config = dict(
    num_hidden_layers=15,
    hidden_size=256,
    n_experts=64,
    experts_per_token=4,
    d_expert=80,
    d_shared_expert=0,
    hidden_act='clamped_swiglu',
    moe_layers=[0, 1, 2, 3, 4, 5, 6, 7, 8, 9, 10, 11, 12, 13, 14],
    router_score='softmax',
    normalize_top_k=True,
    routed_scale=1.0,
    balance_loss=0.000121,
    balance_bias=True,
    router_z_loss=0.0001,
    n_groups=8,
    groups_per_token=2,
    init_std_router=0.0114,
    lr_router=0.00123,
    vocab_size=8192,
    norm='rmsnorm',
    norm_eps=1e-05,
    tie_word_embeddings=False,
    optimizer='laprop',
    learning_rate=0.000988,
    beta1=0.9,
    beta2=0.98,
    max_grad_norm=1.0,
    batch_tokens=[32768, 65536],
    max_seq_len=512,
    train_tokens=350700000,
    max_steps=7658,
    dataset='wikipedia_en',
)
Below are experts of layer 12 (counted from 0) of a mixture-of-experts language model. Rows are named router (the router's row for the expert), gate (a neuron's input weights, with its number), up (a neuron's input weights, with its number) and show model dimensions 0-255. Each number is 128 + 24 x the weight over its row's rms, rounded and kept within 0 to 255. Numbers have three digits each.
Before each expert's rows: "mostly gets" lists some tokens that are sent to it at least half of the time. This comes from a sample of Wikipedia text that the model never trained on.

# expert 37
mostly gets: " Cor", "Ar", "cor", " bar", "activ", " ambassador"
router:100129106139120160148101137115111148105114156110117100139157111148112149137098125127118143113147088100128109160127117092165076115152114117101099131155147112140124123151143128109127122143093103104133117128099138127145171189126107123114122161112088164138109123143144143119165140107123176113116134155159103125101136156157106094108082152135129158136115184107088122119081159121081126106110167094124122113093104170108115109059134178094106139120139109208106119135134144092103149136163143139149105159121107147154129116113147139109094145131152146116137129103144106132149180127153159160128130154181082154170118164118118123134124098162152118078174088099128124120125132157130133098124121107143115143124111090137126139123103119132130139096129111093116100102130117130134068143139082
gate0:111096092174129123153145156130129135140105110122112155141132161141159115155076130091154080129114094083115137120188130127133080122129150151099120140159136133135162123138109095122140112129104116106142136139141110147127165111101085128153116112117092095167151124132169108123110107082124105107142119112151069095177172133137156104124139079115121128127145113098131120119169101087131142097100117142160120117105122170148142099120129156183131120110126141130131157130143145132162130110098150116152114143154103139160104131100128117103145132138162124111152078121125184105151125174132095165119111125153090123139109117143130066099181122153106121143146150145125123127116116152165067092115156111127181160121110072114155155077134125134121100128147106108127100144130107136094148127140104
up0:108129098171154165154155121098154161124144142086090103161154119127138157106120086128185142145136127140162115136152103104170091102131110159129139118163127140086155114116130141124155125129122126092169147167157148156120144145129083126122127127159064116136166122129147105142136108129174083095147127160131103129153174127130156118118170113112149135128139094116153137124172123087104174075108133100172105100120135104136133122108129164151102139122114094148135150109155145129166132090125171116155039121123111130156143117119123108080144160147102150111152091141100156109151144134133135130126089137154110120136133116135133083120152142116106124134154139095132146139148128147114114125138156139131175161110123050148145146084120114110117120144146117144104128119126144144090107135169126
gate1:121143101094117135157161100160131132155103153104107176125179117112122092150083136096112090103177115123109127131122121141143133135111147144096083103130120121136095159099128125144099110115130147095143108105134137132106130153127133151123124151121137112116106156129083071135155103088103188121124139121122169091144124187135124128084144141136177110152119168124117101108107133153137146142161109128101118124132104118085145136153129095101142104158158146130144135141119136126099095150153069087095145101101127149148158135113155178142155110111148101142086106158156141152145198103157110169159117109146170115141125177136160106114113147155137129133126154126155119118111082104126170084130102112118135113123107132099113130135088142109141115141124127080109092163140142161176127126117143
up1:113150093108112166163128077119162129138111156111122104103157116088110102131081112108114140132160103135124158140120144132198167149146132145124102100140087078095124127146141128109117112117086123115157120083116142140097152150122114175123119167128160107142129141138131120119165085097122141103133144098109128128175120154128113115108127133106160114136092141070140096141067130190130126123156102104100136128115150144108147121133137172090145114140123183131127129133122150100112130148164121103136137119134086130135112152112130141135174148160136120120110115149152135132145154102140129124178121126157134162109139185113151101171101105168089158122163124093099090115127118148067145125107113105113114093113068134135122144138095134173130108156090125118135128171123127115163105109110105
gate2:141119108177124159128148115143154104118149130091124124130104134140111130123129104162108132108159140160102101137096125157146115119114093197151130142145149106108138102102142152158165132120104118074119094126144113177103088155141128154090126129159095125094139119140200103105119161122148140122135092148154100149116109129136119104146116153108154131138096168120169165114106097104120137151123078128147119158154130156108147143119112149091130085146152114161123136121134106139107170138115078104163132133136124103164088151161160163132123130115120147113120138128171117127145098130119100142127146141129121123175152163127154139104129148155144119139153099121094144152142122155079166123102120132165138169086130117144118091113061122120103177091144136188136151169163159144134093146138135
up2:129115140116121173148107126129144098119133167119145108160134125125116097109170127140141173111117148129109122124111129102129118102170128116090127172104128138118145134113094110109177123136118099071138119125119134135156141123162113114109087081171152137129141150101146118137110097167092138084089106181111100096099069154113108137154127143123145143149114126147113143130157091162131136119156165114077154138145101123114099130125128107113091123110099100126114118130136217129144127154158123109147113160140138083116107077139153147141090124086056172136136106130085159127129116124135106103108125150140150153152121135140156151137094127129122109117103125152087140133132118085071164179138120141110161146117110140091138099107112097168106142112115111111143140159185118148137130124138125
gate3:133106142124134144075114121126066127107120141124108126105107156147142139131123132128094174128143103118154074150101101102179136124086148165128132079148105141141111143105099112123138139146124111104145109124095127141156173095124182111136119100136146092164152133148134160146125116134116133139113116132118115124080117121142119133113125118121100136100148158103110137137112127132106123156148151109083122114121120132125112103144207130102124152140129127122136158126107116132115127213144173130107090140147096150129158148125155167164115091170113118129105121141163117155152130149177127127082133184149082121081122151120125109139111120166140111123154128072120129143133089107111118146105145122135137101164068142146125152082151131173119080149097145140165123103131096110159133181149123
up3:119141117124172158095147102118109125148160135097100094127110159125151133097106143126164126102171111106148116127141066120152097129137096143106093086120133167144112159141103130146136120176137100106108095103104102161185159137112147089112107116103113130163117120146116146150144150150164150120083126086176121121094200109150170153118144159134088121116115157107106167127096193098101134114130135117163128113130174080112134125125129142102100149177126125147121144124158113086132146137138136097136091143112139151117195109115121152117174090127150149130110116162158114152139145135178140137131133136158113147117091133105159145138086074138118124127133094123126144113113118117113099117123123132144111135140132123178103092138134104121112106138143103132103138079128113141128112131176130
gate4:093107109123153120096120172159100092134111129161171119130144123096172165145115169094097143131105121115113128133061157086180081134106089142101148102171133116128127134123109101134173107128102130092095136190134106080139110127097123080129117143085095137147126142136137140139100114116090134135135169118096125134104130140099138163128155191152148133138124149138147146142128143098104119129136152145158144108137124139136145140124120121117121127154152086171102103141095098108130098142085120146093113126106092125087122190104124111138097111132121159124118142148124152121109140127080152156089091178142101140121120132151114107143109087126123079084092101116134163141123139134150153097132172115125164125145117117131119142124132139163119140085147142114150114072130145157152119155131139
up4:091111100170112168122094144159118068128135119092136102133147092110166183125146143133106110153098152094132108118100138066137100126081081126109087127135138103144113125122106103144151131136116124126118129141129144075114098149102126112084128164107081117130163100104123137121092149104117136134123139109130149126119116101089122125160122203139120134132119136174130159136112135098093142150103130137129149110093142094107136145116103126110115097128131091169119096117091139099131113143090132143160134178076143120105147117090127113126104116144092155146110137169101122140121122107140175142071115153124154138100121110118110148122131107121091063087113110097158132134111117128177131114128131132100113150121115091107134134181114158121090138116157118095114132080125160114172136126131116
gate5:153114086159122163096132134128114087108139087149113101123200116132090127133124119153157125118096079112109140110124069101131107131121118147096091155118122128166170122147134128080121119132098114131104132137128099122138134111132146132142144160125117130162117145179141138114114121117152122108154171168110107111144153147129119131080141142123123130102130178085134145149097129097139175150117164139076217130094114129108074073119130136115128156122093132110177137099151102108107131134108122105150107125117093119090116107116118133109121080132113107143169160133134175140155107136137116111088095178107097161174089145086163109133139097177101126100147087130119117094124144144120112138102124126137130136123132119159106166135133114114117167146139114124116106111106140149136116141124117
up5:161180104142100162099151117111109118096134093128142102108150112149062127112100121143127119077104113115157147121106090104127106091094127117094110127105122136154127113130151170128102151119111163150087136136146078117131133136116162124146123176144117096143113149144155139100106146103121131138156172176120108132148142176125120127128118157111121114127156169094133142157103119112108157135108158119111204105124175123104136136127126149115145137153144138165129142123120117133144149161101146087142074144161123126141138122123129120110125091141113108122151182106174126168161142141173113106102110121164091110186097115116143104129150127181112112131124100128148101110140117129125156146086119156124162176103127095144114161163074141138126161119139122143108112190109141120118103137113101
gate6:096105128155132093104126131135110153105124140121107119095154114090127167137100099103190196137092135142136125154132154113132137089172119126112057123123139139113131153136123120140172162152167144112137123147132139165106135167124143151120138129121121133132130119113128124144161121155157110136143173095168109132128096121101147121167131106138111096156162091132107112113143120148139113192117146111100136126206087133110137150111104116125130129145154095155108139115145155165103131143101146108134158143118091117162134183112073107148119118156171134144136144127114127138084124143104151145107123177131119145178128133148135124051110143111102144132114169168114123126128152095156115112144107083123099154088122127112091102107094140109129139169155112103099110156130120156118141100108111
up6:122124139214138122117130117107117122125138127110096130116151115109117145127077093115176171114076140115125135182156141124169135082167146139166081115157120127143096104139151150123150126134136114084135149123150120169134154143130126155133132114148119139134147115150140149160151129147161145129163125149179099123089115083103135123151120115108120125163127095133154123114168150159101144167099137107067133146172118177132158142129091090090126115143157105151138116121130158135096123144129129116130101158131117131147103111103094125127122153182167151146128123129124137125125158165123142117136161181087167158134096134129157137059098159150106185141154166142107113144147145098126116117146137113144135118092088133114119114136103122145130133126164081124094110145137160170123143129108117
gate7:132115111134117110125127090099123147084129130142142115105128141146103123103142147146139169171127185120148142139135124142147161113101120085158103104147094087130189113119155106095132139163150126140131144117146179123085152126156158162124053149117100125106129126127138123095160115145128121143061096166070086153111118127123122123158087160106118133137120121086169099111058133104128113121140118104142129145105154103153119143111111136128135131084096107155135147134094140078144105152156141144129140150125123095177085170105148129115138170173092109140182100125121121152117149171147125119143142165151100129116118156118106087085155129152117107111135145129122143157151126125089174139133137112110114152126144154117131118126160118131134141134137135123183162089143132107143135152143108
up7:113142132148186164120121164130133122109120117123146136154130128108155137146081112111127093171134071139117125138158093111118126151156133132119137135123134156133110137158112159140144105123151095105090095126076080155188147118137084115085192111119141154149111135109130145143094176134174099107149145156155141129147090114143183122084135081161162109104155078149088144158150115142147124122129120122095164139197122129142104140136159123130152126140112146106140120129146138123122171120107148124123109135111132144084119101116112112132121123110119122105109113148108170119179094166125166094104090102153168117115141095120136102131117090091138151133137098104141141144106180112105136087160126102156158099098119098152131130102131119146168126114126154140073126121123115119112139124131109

# expert 56
mostly gets: "hl", "mann", "sch", "Dur", " Dur", "hn"
router:128138130115125153076133118142082135115082143123122126132145126130124150117134118139121145134168051101139105128144126091150074133155111120109127129185142132114131141138149142107140117109100098113105111152108174126138139176151100111156123158131108170135122166131108164162117122130159113089131113145134113158112128186163120084124124162159142133179064160138090133142118161159136116121158158130135134118129126146133079115070124125082090122183120122190150147130157130108129138120139146155139108151093089119112124129104147124145124158139123127104119129109129079117124152123152148111104097151171092149159144123127130108128126113149131100115166133138163123158106179159110132133155196087107113137109095102142173124137103119157142114073147142111115144106139139150147108146140119
gate0:119114135108152084094157124145054117108104147141125121126121121136123120110118157145158148168118095124144091164140134128142066139129109132079180130141121122158129127094133159135141080123140083122117118110122112125142139124117105140131107129156105151154140114145145098164084107148103122119113161132076166144124103153089157059097161154137128144181114105146125139124094118122155137128081117178161147152168157154144172129121113106171163118136152146144115118128150149124139125081154140154150074125135066141125119147112168146171134116122154127116091121156105075102141127106142108132111130111167121109123132125139106066103068086133123162124119115142124152140114128131116129092123136133119102151117109123088128148095128132161119142139159159079107140131136144127127115156128157
up0:120122158076137113063140141153054102099119096148093118119128094113152119136140154149170111134113097165145086144125165146138066111131126143122196131144138122158088130096145115108104120124139098149084145090114139100116150132089105135145108127141116119136105106112162132129110131131119102119169154112106173147119103108087133092107169146136158109171092139132142136112120146144155131138107095196145159112164174130133148164134093129173118099160150139128129128111129156156164140138147140175133095134117090088108119125103145151183138105145124129119109135151128105124143119113154111130104135140128106140092138096114108098088119122141113156163099116125139132145132128129108140099134129145119070075119140149095179170127116116140123129126144124104137111138150163144115121152116165
gate1:115148171124159088111132176147120113136114149095137121127159121156111113086135102146152163137144138107143128107130066125142112141138096134098100146132087145147123115066132129113144092115151168097110123142136143122110101131120135106133159157097124135142138160133138121126127163146158097123144105130147110141146121150112113139174081160169088126108107143109135101105122132107131163121115115155165092131133157148099159123117127092109113158142120109146167127158156126164116142121144096083135104183093089126140136139132150111055115138138164156114114094162103145122144140113143162118096107117134127164142157103142115100095099113136117120117121162111121170115147117146161146070108162099150083143116124091110191150148153113163140153139161163126092063104151147122138150112118099
up1:123157197136113113122138180115149112145138109120148143159175134163161111101133133128122132091132125118156106116156086078158107136166107119092103130171090144122133119098112112110112123100153132120087128143140160118081121121123165071139127153105133153138132137118100127119120161150155125136160080130115119135159136134137084137155143126172140130124136165160092125127099137120138145119138115133174116123144175111124139122136131117083088129143107120113143116151141105111110120153113142089145137170072120104141134139134100126100138145120141178126122108127127161127120119128113177100114106130161141171143143106146101122120116129133101083104095142099094123128146157131147138097082164036112105122130130128087194124143159127143128136150153155140091120127121132081121185091166118
gate2:137115090154163146102148133138085135137120143100124095123110135122097147095121150136109140152131134141142134117147125110136075148093144167127114116174091116093093142129136118124144166111089118142158123132118118119120073140161133161125126148144148149095134116114154135131161184106077130141127118171124154122110081153127137160116125105125097147143167110132102155143106085130097108115048162125116156167126114121128121111114148118120141100064102144152101140172123133132125158124118194115104122112138108169134120164109151107136102160119158135123118099150117125156152178139091085154104079148117118144145141113134135076140143125189106129108140126162165172117124134136137188143089153159151164129155128096146154144119106122131149104109146139126166140098106116099112139117102129
up2:151093112158142168128152112117091114159133127104116087152121092116144176092129150144095116126122133144156119112124119104138082153109129144106106121157082124104127144134125122119131164131107152148133103131113118117128066128158136166123111126142170138112135121118157123146154174088077126149127117182107152119104110134142142118132119115130111156118148109120143136139102085107112132087077142153099136156104127105137121117120115118109140094056095167158122112142126139144121184132152182074121127113123162146141125155142140118139118145115125139124129107140121147127133184158075088148100087141123103133153097106104123103157133130207099120065119144171147144092151150128149165134091138156103133128133131097127141141124081144115151097145163161123159151096112104125104159102122130
gate3:084129128168108135141108141121092101077098128127126138070185110125109137111137119144112126112181105134154164068140141103150086118155123132115134107149139140082112105127110097150131143134128104129158139129135141085105103137109120124125113139136188135117112112148140129175123096144097110127077095127140147131116128119113115116146126147139128185177053139140149113116094134097118172123134109160143118132143135164102088130119098072095087134139134135217148158163149156129138143095074117119157103122136114128131095165139149125125137131135167125137138125148068130138139123145126106123117122142137147162099138118112092108106151091172121144150114140127141180134120166179126119105139142097113109159128145092155145112137100131144146097162133170143121133129125127120140119144122158
up3:055112131161123123126102128136137120078143118117179090079186146126105151104152134131096113134133114144142149095098148106173128131134137124110134073092137130128113138141126142123148139133104131106144133159108141085101123136114106136100148142140141146141083108114159172144113153117141139130139110131157177153130137138117030124142125141142131134168147120118097132132113092131117125115144131114127151132166142120127115098138098139131114113127104096161112119158113144165167130123068082065115133147140115129076122114134145138149134118124071107119150150178102137125121119137076117121127107126139072139112123139160096127179113100129140109126144187156183163147134152140107138108120122108109151127096136084155161149128104132126152112135183150118112117108121115100083108141133144
gate4:079107095148148114107158107142103141129144153148154137145147104143135151120126126108063105116157113139099112131137130126151118112144083137158132113111146122097144117093150114139154161152122133079144110134105046147151128137153127154093099110148128169144139116129131153111111175123139120096137089149128149121126162108115130150161113105107162104147118180109150131147124115107103131123153151075175148149154126093166159123107148136141111172097143173146153129122152118127143156180108128117117152131096129142108138159124091106131158063146128106134127131112086146144138138145127149153124096167152103122103139123102090153152105094147136129172104174132155150155157109161122084113136159173079160113064135129124101094118129139128115120151096124125138132159132075154114152139125128
up4:102116114155138120071140103152118127135149127136120149130149141155153163147142124132115054151137101104137088097146110137136131111109075075134186122105178098139112125139125135128127130127091138092100129131129097112124114129132131132155097136157133141137173142093115136111077171103126125121156128114147163145105149100106167122154177123110171139117126141134157152132143091118124141093171160099149111110117152084151117136137113127096132125141116148145123144094150094096121163142115107123116164102080146139083127114129114133145145081147152129120106169106100121105146144102138177147132103156108093102099137135119115127123139129152150126145106161149207166172150105133158086165125177133114147111129151148109130143139143154098110111097127129084126130190123103131102161132137164
gate5:108171120121103162108142111182097118129131122121155157071212106129159109142150146147116111109123094156144140089078141098116084130170118147107151129131128168092141156183145153086136106135163129112117136109172111078115108127100104141105158130123114131122157168104107127146106148134164111118094101127143135132133143142151108116121161115137141147132160112146082131126146129151141086151149122166173130121110137086143107171130092134147089120149099137155153138134107128137158115127122129180114133096108094144179121108134119169151127137127123175153089184102113095146091156106143116098092078136121124132132148140116140096113148117129117100124105125143135101177131128140149117109187143114104127153140161099125131140153122100165133138119106106122083111116128107127125145156104122
up5:126122108146142132112116133123100134136146139131133109116155151144116160181125097127098138154158101093139139131116096126144123124101106126131116116146131125129130132155113110170152085136128093164117142183108166122128157148130092099144105126126125211131125126113113136121114157111118115111100152141150141094135145191124144112136129136163108163181122166099141123151121110154130139115105130142150160112173100142119086076107077111124142108139109101192124141127100133150115127126114147158149136135109146094101168127113127138158132115116142138112165108111113089127098144139157154140096161137106109117141148178076171146097149084158135128091104107118161118143048140103111137148105147093172120116176080124159156123165118095139111123134169113103131120084132134161144124133142087
gate6:107133117119143164137108092150169139126119127109085139091100119107110152193127142122120123082162141126103117127110114099168121149097123132093113120115127133132130140128128132104148105101117138095115125150142146162141111159144174090122169182068136120136152127119131143177102162094128176109151131128147197160089107140163103140128129158143119107105113130095168125132074127087136111109126160150104114133111148099124130123121162104120111178091155143160101089143106113110098138159138157144094126152121138108138180183119148111154109122102087137119119138123147088129098169089149102116086093166161135133169111143126133104139101150136154123129097117192133120142125138151114124121137132130158124118138153113148176151121143105155155127082110101109136134160142147117136154162144118
up6:092143161133135206140142143123144141138139083083066167097123110139127140183115137129104137090166157137104116129111122068129106121084114166104117129130182139093122158132169084116118118096102088106121132157150151138120096125131168076124165159098145139121149128108120146147102157098139142085139125118154173146133117134148078119132131163129122127112110150124122152099089126109130146132150169137153104116138156072136119107139147112103120168135166137173109134114114152105115133164111118129131143120125164103131145133142150095147101126091084144141112130144141096104084170105165126118121117133136156117183131149115168101133120124127136094142087131185158106163145137113158124114136134120128121110144135117146155125136105126134125109087097103090112147164121143135158159100129133
gate7:169134134142092106110097110088149116116119158157115109123131128108128122109155115109135125101119167115110133140091097132137116091143125116147153124119122145118087157112132090179132168106148101175105129161142156111132097124120124128155125166075103107120147087101117165161089139149136136158163121125083155125108149120146123152125146193156144102127140134157098116142115138135160108079090167144145173139205102098147092138138149090152135133145117110131154130120103133139122156099132158149121144142116138134100128127167092116164128130133098142132119164086124102167117130118121154144097106082120072105140136117162124146115128141090143098102161142125169142134124078172173114090146119116112127142154106095108164150159155129104114174111160128135093144132109115152109145158154152
up7:094131106133140190098160180117144172128141137111151111140135123163088141129118127112155127092146127141099099163145150106091097133153111111141088121141178136116092117153176136130159123114132149144164139153109145120154178120139070156116165160145135138094086158133074172111130162113155128115126166113122124097130108132131143093116144158145154177136132165119087121116124145127124151108124121124120171137143095153139104101115064082159162097133153104132129136114098091147102131168137138123103122089139143100147134079075109131120094120105104139119121126146167158141134163153126156133140136117119082106134134113140136120122130121077123160116162139087119154131159120104088154131133139151138108097105100107178115099156112114164120150119093166132148164145124141134143130113131151

# expert 23
mostly gets: " Don", " Mon", " John", " Sam", " Col", " Kar"
router:127124121099118153096123100124097136110094185133147101128161104149117124124116130148142167136126079090133171140100121092158068123146080134094163094171137122142133130151160128097128141124104102116122129137136139145148133193121137104130124185101102159112113151103117141171116118100142136118128135160125139186114154187159143102136110152160143117162116134112085137162113133145114118125109133156113126120133111124139073107084093137113109139127114132204196110124146136122098160111152139158133092131092099144119161123110139152175124163140109115130124131109122083113137157115132145136121115130149089157148113140076108132187084121114161104138124126130158135146131133163102138121154161130118105121126145102143110129159095094140136121078125155129157142122130128126143093168145107
gate0:168132125084109120131150130142156107144150130136182084201124119106126171096080128117143148125141114101125127142145110130121118109133081146125143088151134140103129126155187148126147090131106098139151105114090146180116112145118116158109138106101134163164122145133181115107163128112099110121123099132117108154105150155124133175099118142169095104146164113126080112160117153174122136130124105094153121144146127144152137174127154137133189127114103124136146146149146137142150158158127150113157104103152151164138125168133125129146119119122146114114114138136151139201100136134079150140180124094173118112115125154150146110159089082124137091093160084129111114132102118086095147119123108129113148164104122099112137140112100086151140153135110151156171137147138143123141152112139111
up0:181127107119098127137147116153128094156156135121175130135139134100116138124108140136120140147125100105115136128132106132128115109113119143152142068127156139070101137138154139144157103133118102155143123076128134184100089153108098127143132117121149133133132101118146105131130139111104123140132106137139142114124153142156121181121153169160114074133156139170081131142121112182125163091127127113165122137159135128143108190133201118103192109131116140154115143138125135124145162171134147136147105108145130130125110154156119109167137102144128143106093120104152144181113144128082135140163096060150121081120140128107142142163066113130121115126135096134140058163082109117123102157115097148083145143125124077155115137149099125138128126137149116173145110149114123112133137090123123
gate1:125141105132077123133132138132102083148133112088126132179139114203139126112123129139120133108133150143083081131140084155125125148134124129119120125134112135122136113130083127117148142126128146111138142120141095109131078106107102116135115129090145149099148136133084126143122127074141130132127104162091136119139135131139144104138109148081138058130091133144157164112139146100124116143150138142161170137121113083180141135132112079121101119135185153105188133164128159113142156128120157117104178143174161144121160091144126135111155132082115119104112081101092114096140146138132119122134138103102180129171137101115103160157151170130133128126127150120102140140149117106165127161145110135118133163115155139141159141139139138125147065163159088119114108101098138134132148050136133
up1:133131101180169084153117180150146118148138150055138090122150118136068105156113086156130106125156155121177146123125123144127110091086092126106149108121114115081100109136102139116135134116117148109109105138137140127167113129121138072121169137094112128135128157086108123150169126104155121140160109164114105152098119108101090100116098099178125118134096135142094148111134106131117094150130121148128148139130102133106158142112120127117096122122095151130165092113115104147149147106133182147161092115124116123111130129098144138128114152067119149091138091162127143153164089131088095117123120079122085129131114111137140042112082131115118151113134140109149133117113135133156098135129146115168121109101110138092142081132145099123129115109095130122127157110150149145149123151154113
gate2:131066085126196089128140177154151135145120142124166102114106127129135150129133198130116128170137159112123134112127123121137134149130134105162150120114085184155082127169085178103104156126147109153158129137153136119108122136160132123104131121163129112121130104142124094130144137120139118111149144149153136129149124147096106108130105144144074129126095089096114119120144093160117172117128164108112088133114154121128128106140113127137161138109124108141132153161170139108135116143105159146118148143117149143114145129132101151135076097115087135113123104084071129122136043148154093135118124150096145136122141139103142124182113148144096146168094173118156111094059115140126135145116069125118107115155125123127137129133132152111159109146171128148131109114158124117173130135147146
up2:139135122139171121104125172148093129160110162094137122091149118111140159122133187134110140144155163104130118150121135160142116146123121127112155136143080163138094136137085173106106134118155115159135110187159121122100117121151137118128137158127109112116111133147104088158129140132146137150153149146119156083153133188122121081162128146144097115131155090134126148096145078155125170112127172141145066132081143124099106129141108093125172136131106162138139119151145113121128138157112166125132117148139130100121142105149111173144103094133111149125113092088095118082140063147130090117124081120097090108100105158102142118131091155131076136152119170111144116132108131149130171099117117124108072096132128114123142112144136148132151108106147116156117119114139149108168174159161121
gate3:130126116097131140128137154140114119132080145119116121159153101116180176152132097098133110168167145131112119143129100127141151114131088119112127183126142144143129136137102098124138136134146101098176103124162114153117159116153126111062101185142112150126106161100149164127120180130105092116113139159120122123120132126114162136104107134119129129127092157116144119104083150145120103090163116150144154144116135103146124144124107155118089097123129163105138100169083124172184192161105117144109141142120155154137097151133126088160115148097119148125115180122094109132130087075181176142118115155114101155143176126125095144146121138182078137162089141140140164125132145160111111138139115126143136129117129127139156106135149122138151146161083149164123118181117131123125132136144138
up3:105144138122132141172166142156127121122110135136129119110161114135134138200137106124151127165158141165128135125114145144150121109128098134057111135126107138120133143140130099146126150119139116101140123109154138118131115118138132083090105168129119089120127151112089128166099142141129145096097114145133141115134138132156174107168116142121135182109125131160082131067095153115144127109143134166154089119116087118108135105119131173085093100099126150127140119125126134161172164080124138145147109134087111140116105159143124085154125131128135124125134165091143075118162123060176177140141099163125117099132157128129133139129141101144121086127082116113104161142141132134117134107120076143140141155119123154116141090154081125100139168148037144149110121126140161120152121148139139
gate4:140121143132145122121109109111132098124118147115113125100141118161117114137145112093125082137144134131151139144125114120146123138120131091092155130148118139132109120144140159120148164122143116092179078073145137124129125114132125116082112153071137108122085114100148117161124146123170166155117113165164141117090124103157091156105114150177135135169094115093160126163099114135125156135147115188114098128133088109133159118131053107124116161108126125132199095122115127115149148114129144156120140128122134123134121164112112126155082150118121085113142158101108084120150113071172134188156101108135086125148181095100146164121112136142146104139119131157154126096088164151141132137112144137127141123120125107108154131135084095149168117166129088128108129136097116161146088156112116
up4:140142132122106131134134126132123088171124142124114168111169143165138083158129096128127137154153112127113121089145149107148090110108135075126128151137098135129113118115126136155140150116127131127145108123149110092113108133119156105141107132102128096130126096092153137134162135109137139144127115123149159137113163124162105181118105154156142143170097133095148164161127087137136126122133118162163120099176126123099115146134097088161098129150098134139157122104122126141129122131103125148145116139170138112127115164112088125178087115131118102122132172125138111119123125066154123167163144111147099123161154113145165188091144129128153074121091081163127134132083114153175109170110096149074166129117128105117107154146097124131136107163150066143097137165096127125072112127071134
gate5:177149159107153070121096164139133111149140130124118096132140129130129129136158110116140117148144136142142127132122116087136092133138109111103108106116120103084130157119145141141131128114160097094120088120132147148152164132096113105116144123135088124136122153155066126149132127094135185147127116146167148099134094144112132193123148141169074117154152106098108143169124160113135148132091132128128160131131160101099105126113106136130144111192108131115122172135122120125104137183126131100097115123077150110136128141108127111132096111125125102125103113117135121101127124102109118134091111108125115111117118106139063108133111119133171139146164132171123114139140179159109224118107126094137158161121123086097152116149149136121128120151154165099074084103113109135168146153169122
up5:160140127104127117084114170182125084144143146127100114148154158123179130117155127122133134133151124132137118116150151121102065123138100127147092124143160095091075140134119138116151138125162124136094157116167122090132143124118145108110135124145100125127128125119090134139145120130115158143124117140127156107131155155109119160166158132153127105132148092146129163158180136135119164116071105137103109133140112112107104104125128121125121118153100161096094174136115110072132115143107141118132097101072155137104108128125129102160107113147118158128112102092127104100060123082136117139110109115148134094127119097138123117156073098107164133163162114166133091170115165136119195170100115129109157128119095151108107119146144153078128108115127132115124130126119178088157155147185142
gate6:124099108079166142118157123113068121152098122100095128143124118148092130125129109131143115115096135122124119136144148116139100140139130124118146137088129115125087162150125128158119130128112117131094083145182135119100150134131101143142137124119128097127128144116106117148162094117065178105083169128144132146172158120207111123107131128133113104159069145149150148092118116108112117131123145158134135091150135188123119094140110147073134130185145112125110137129123163138070119133153107142114162102135152072129111137110158084133121161135127181121113137105117077113156120106096116142139111115108133085088148167119125137159107154140157141134157114110159121150077147090114122116121133145124140101161157105168103165128127125081144101145134152104105106140108137131130092139121084
up6:158105131118125129147132107110115115113157113083090138122116124134153122129114123109122122125090107087104114111134156115112128171095133125143154126145145104133111132118145148109134183136083126141125114151164156129159095114122096100121145141131124138123120082154121145110154118144120159145150126104121105124128101142150171158068158135104137091088035098100119122153090162107101106093173149121132177137139121144161150147132154109177164126111141145122164099139132103091095096167113105166131142099150127071131132147109121116131120112155135092123164116093120129153132171158132110105110095144123158122128131104175094087182159128149123141142105089089164129112079113115144110177123143140156136120124114170157126160136164147148113153142144141126140117149168157163135112159136119
gate7:124112121050125115108160102108091099103094136164097154102163133164127159179128126145139095146111125089129152132106151148095092153143125134091153143147132132097135121120130110083151151116093149106096113122132137143120143136136098125130130132090093116080119150127097120144149117121143097108123135136122132107121130104123147108150132115155132113131145110178138114154098114184156092155137076169134088125143119120119124129115105168095112121152138174116134149162117125122111138127121096155045117105149130132098149146111145109145130137145116103121118140160116130086143161117124113131114105114148158071155152076103164109157173107122135120153113142168145118140077181111116099134144130115133095073125145117104130163123110090133101140091121108101095132113137164102109085172133138
up7:128140160144120168158133103147118109101138134135129114135101133147113192154115103127103130104129109143131138113139130150150089139125074155098181155112133143151141124113118137128115142131158123081153143131126154124151112128147105164145106114097156101133091145165127133132142113135188128082143159096116111171133117109151154057155116114128116123098110154151123114161099114174147088117138106148116116132138129175166093121113146142083133118160144158120151111121155144147157129104148113151149157109161106127095102082161150127156091124140122069086131127182128124148150121128118087132147130134125155076113142107113123109123098120118115129131147091070119138112124158140072099129144135113136080096113166141133162082136103094123157096153108147139114164126184115119137120154145163